config.yaml
n_layer: 11
d_model: 256
n_experts: 96
experts_per_token: 8
d_expert: 32
d_shared_expert: 0
activation: "swiglu"
moe_layers: [1, 2, 3, 4, 5, 6, 7, 8, 9, 10]
router_score: "softmax"
normalize_top_k: false
routed_scale: 3.46
balance_loss: 0.00235
balance_bias: false
router_z_loss: 0.001
init_std_router: 0.0172
lr_router: 0.00174
n_head: 3
n_kv_head: 3
head_dim: 128
vocab_size: 32768
norm: "layernorm"
norm_place: "pre"
norm_eps: 1e-05
positions: "rope"
rope_base: 10000.0
rope_fraction: 1.0
qk_norm: false
attn_scale: 0.0884
tie_embeddings: false
parallel_block: false
init: "trunc"
init_std_qkv: 0.0271
init_std_o: 0.0
init_std_up: 0.0271
init_std_down: 0.0
optimizer: "muon_variant"
lr: 0.0034
lr_mult_o: 1.67
beta1: 0.93
lr_head: 0.00663
grad_clip: 1.0
warmup_steps: 200
schedule: "wsd"
decay_fraction: 1.0
decay_shape: "linear"
final_lr_fraction: 0.0
batch_tokens: 32768
seq_len: 512
doc_mask: true
z_loss: 1e-05
train_tokens: 278900000
steps: 8512
dataset: "wikipedia_en"
Below are experts of layer 8 (counted from 0) of a mixture-of-experts language model. Rows are named router (the router's row for the expert), down (a neuron's output weights, with its number) and show model dimensions 0-255. Each number is 128 + 32 x the weight over its row's rms, rounded and kept within 0 to 255. Numbers have three digits each.
Before each expert's rows: "comes before" lists some tokens at least twice as common just after its tokens as in all text. This comes from a sample of Wikipedia text that the model never trained on. Tokens count by the router's weight.

# expert 21
comes before: "0", "8", "5", "9", "7", "3"
router:117108190167109118155127122123055136114082128165124130115158130122162084092139125194179089130189116154146136130146182154137110137119103168127104101151095107093063114135093110064100116144096097174114079143179092098079148152111169097182125055147113163100119106131087124178119133145139130095118062069099208149142132149140107171150096150132168083141154041135133174098087145159063079108115146159110152111130166149098136152136199098116163077132159104157166133202137205072096105100088134108160137159151170113146134080143127113115097097166139078111135122115115134101133043138114202126201158126127120114097092176118148137070124106102126133108107143167149116163181157176094144147179088121168131164169134166164168107070138098148103097104122101088128180123155143138146145130136109
down1:112148142067136136162182069087187103118104116058172115119089136149173119118140161158138190155091130084127075200111126145161139151198132115123083099111124107076137108140169169153099076189166138187109152152130094104117160134165106159139118140095123132123159106115124145113179156110186142134141119126128107104139137116076171088155157069107076178063141170195108129133147138104141174125108115150119161099175127089136119122114099144144097137074068096154078104093142128153162153114105101155174188150161150075091067127071141141184163146092123207135125073173098142135120075124136102118119140161119104087150112156123109113129088160115127103134094113128186113155129171133075140084109078103122155110164098114102120144157075119156199134166134071202108058159132089180176126098113149

# expert 16
comes before: "the ", "a ", "he ", "was ", "it ", "that "
router:129063127153099132120119123189109168093093131150125105101125061148148123150141136122149134097200116135158098135157135140147099155093087127123130107077089138074125124092107121133076131136089075161134136168095130121073109126115158134171129096107105169084115111112101112177091144117117123135149089108072153146192148126163085160133075152158121143143160113185179195078109124193110122089167166169171169117139194184079165152147159133074126079157174150133142067152140124083094108046132110163141181182085146110090181147132121074082116132136184103143104181070093128143165104168168140137144109091126135093102076127073110082136099158148190147111109131147140131119143109163096174143155133107161117146166177167188119071138119074145107116096130128094152170078098166173136182073093171
down0:189134133142147137093144166117105146142151098116113098091150050178093153232122122062088112145132152163114170164113086097094083074147059136148121110176163134112142111133138134172093129172084110163169100109150091072141158104172172107069158109137133142095149158134144120095105125113116137097142138140144134110097174132127089137160100116078031170124159139116139101137117017073146088158158080125158098124222141152195164134101119073138174105138083141070125115092078129118099136105146160107160160118111109114127192130098073115140157166066164122118106148087159149107144163082152135177079151119123110168124127133105125104096122138125097138114141084142194130148118138084111158172111112135139095100089108118171125150140102105139237174145141156142168126120162125129146137108146181

# expert 70
comes before: "of ", ", ", "in ", "–", ",", "and "
router:095109145150127122121189155196069164108090162133120111092141142131138106159155134176194018110164091152156142163145144205105136118114126161096096101102116115113101138153101087129075105173111104202118076117148117060159088115092153077124115107143124146146132118140119108146135187164130088108171092096096151139175112138180133137137082100159174073084121140102157165085082147167113134165138194159123120073152178194083162150140141079077136121160118116150127118161105128096105081092124135137171150157093142103137098121137105134120090135137109075105136174128071125114146089125124174131171137158087075107070092175145089125117135128094164163099083181131137058171164108157103171126148106107168193176140193136137141070138155102117075080101115080087124175117148131150137136091113143
down1:122160128168176124136115110071087116158164138117155090112079123092127110069137079106115082195154110127153117131093135157138065149138162107133131161128106106148155076166146159125130190119115178128108202104130108131200122132185144166056134148150085074127089146162153128180114136123142145112180098116116154127111084157150110097065147186137138095133129129129104143142146098124156099172161115078110127176119152092178051111190159094179165084162117106090111094133127144157080155111118130108098092102110108102085116093142105072136119123118113130128153132144094165103087178100135185113151178074098150125182150106151080100128084065175088104139136137151133112140089128228068117138137135081165156130146162117097172076179127102080127164136136207148077201146159184115116111106164127

# expert 85
comes before: "a ", "to ", "the ", "in ", "by ", "on "
router:094133149154092107151194107184084148100121171151109116096132058169179084165141104142114090106164125151154129127146181149110126126095101163079125098083108145077119134097082112103113110158128066197099102180104125139115067167095128113191101092163120135086133098141106110160093125184122109141147088111120158123148153166164102154138056121127143135155185132168194155097098098194079087164188186140192136107160186181074190153132131054116156111186139186155124106167097170104110126074127083146154138150088176091104126117148158085093129124112161106141109176064133124098147087178089130121143189116092109101100087168082118095118131139109159170132105108129148142144173135173089147163141113117126146159120139118170139092154163099111131106102131123086141138082110167174096124062115162
down0:130120187100165138109112112167101167122127085167096088140162103135072112126142090129156195138161166078080125105100123122113135154115097132133141100144164116138096111072170132146158116183116181192120159142080081110133153130126120061161142129121121148185176207142142174145135111083195142076085144151163096142053118145134168153110138117121132116131160108129116144130108142142119228106142143072045139117164138155196137108098162047123114132189129131159105117106111057064151118114087118137145084094181116075132109139223143090101166161177184158126103119109174129107149144150115116167137077124110108133151131121125154139086146144138104117117076156111101123147146064124156140097069100052117105175134148063120135176111162100122176114161155077137154086125152125097124168122103092

# expert 90
comes before: "0", "8", "5", "9", "6", "7"
router:107084129138130137121146110180080149074109116126112137070162090146140069116137129133190100153146090126163097134147152174130140161095137152096078110126102084150102109126072106113128093146130117159106077183220101121112137167115177105146113088133128156107131098114064119165113185112144116121118096153156187099114096137153063125196084132163118093120193095180116170103082150124097137120179126142141201074154159179095190157138126125047141122171143126126163092170109179106067108104122113124165202172130163079163105117174123123120109094165154102133145162085070108082129073138116162041179127124105134097117121121099108153173125124100153176105078140159149058208167072127107117155160089110138141131146149155149181106131144121144092091111129113098102182129149135126108164116114160
down1:068145098103139117104161130172138201138140083092181141101153149111109137166174149126050142135084176173108085160120217161084112135080160098143050146089095107118121087094137107116145148185091132156156112098067117126121162162070113130223093143170129122130132152145092150164069141101141152135126138146158136142132108115126101080103140110125071150166078120076126079133093079114084155079094159130146101141082104142099157150108120168070134168109152115077120121162135072127078114168120163155131115153165122140153176130144163137132104150167162184120095233123160085134163111141140129069185158117133160135186127122129122134128137074125113175136098134118122195163088102151128122149105088103122074104125178178168139105107170096101053138111168098155149150119148164107146124069139120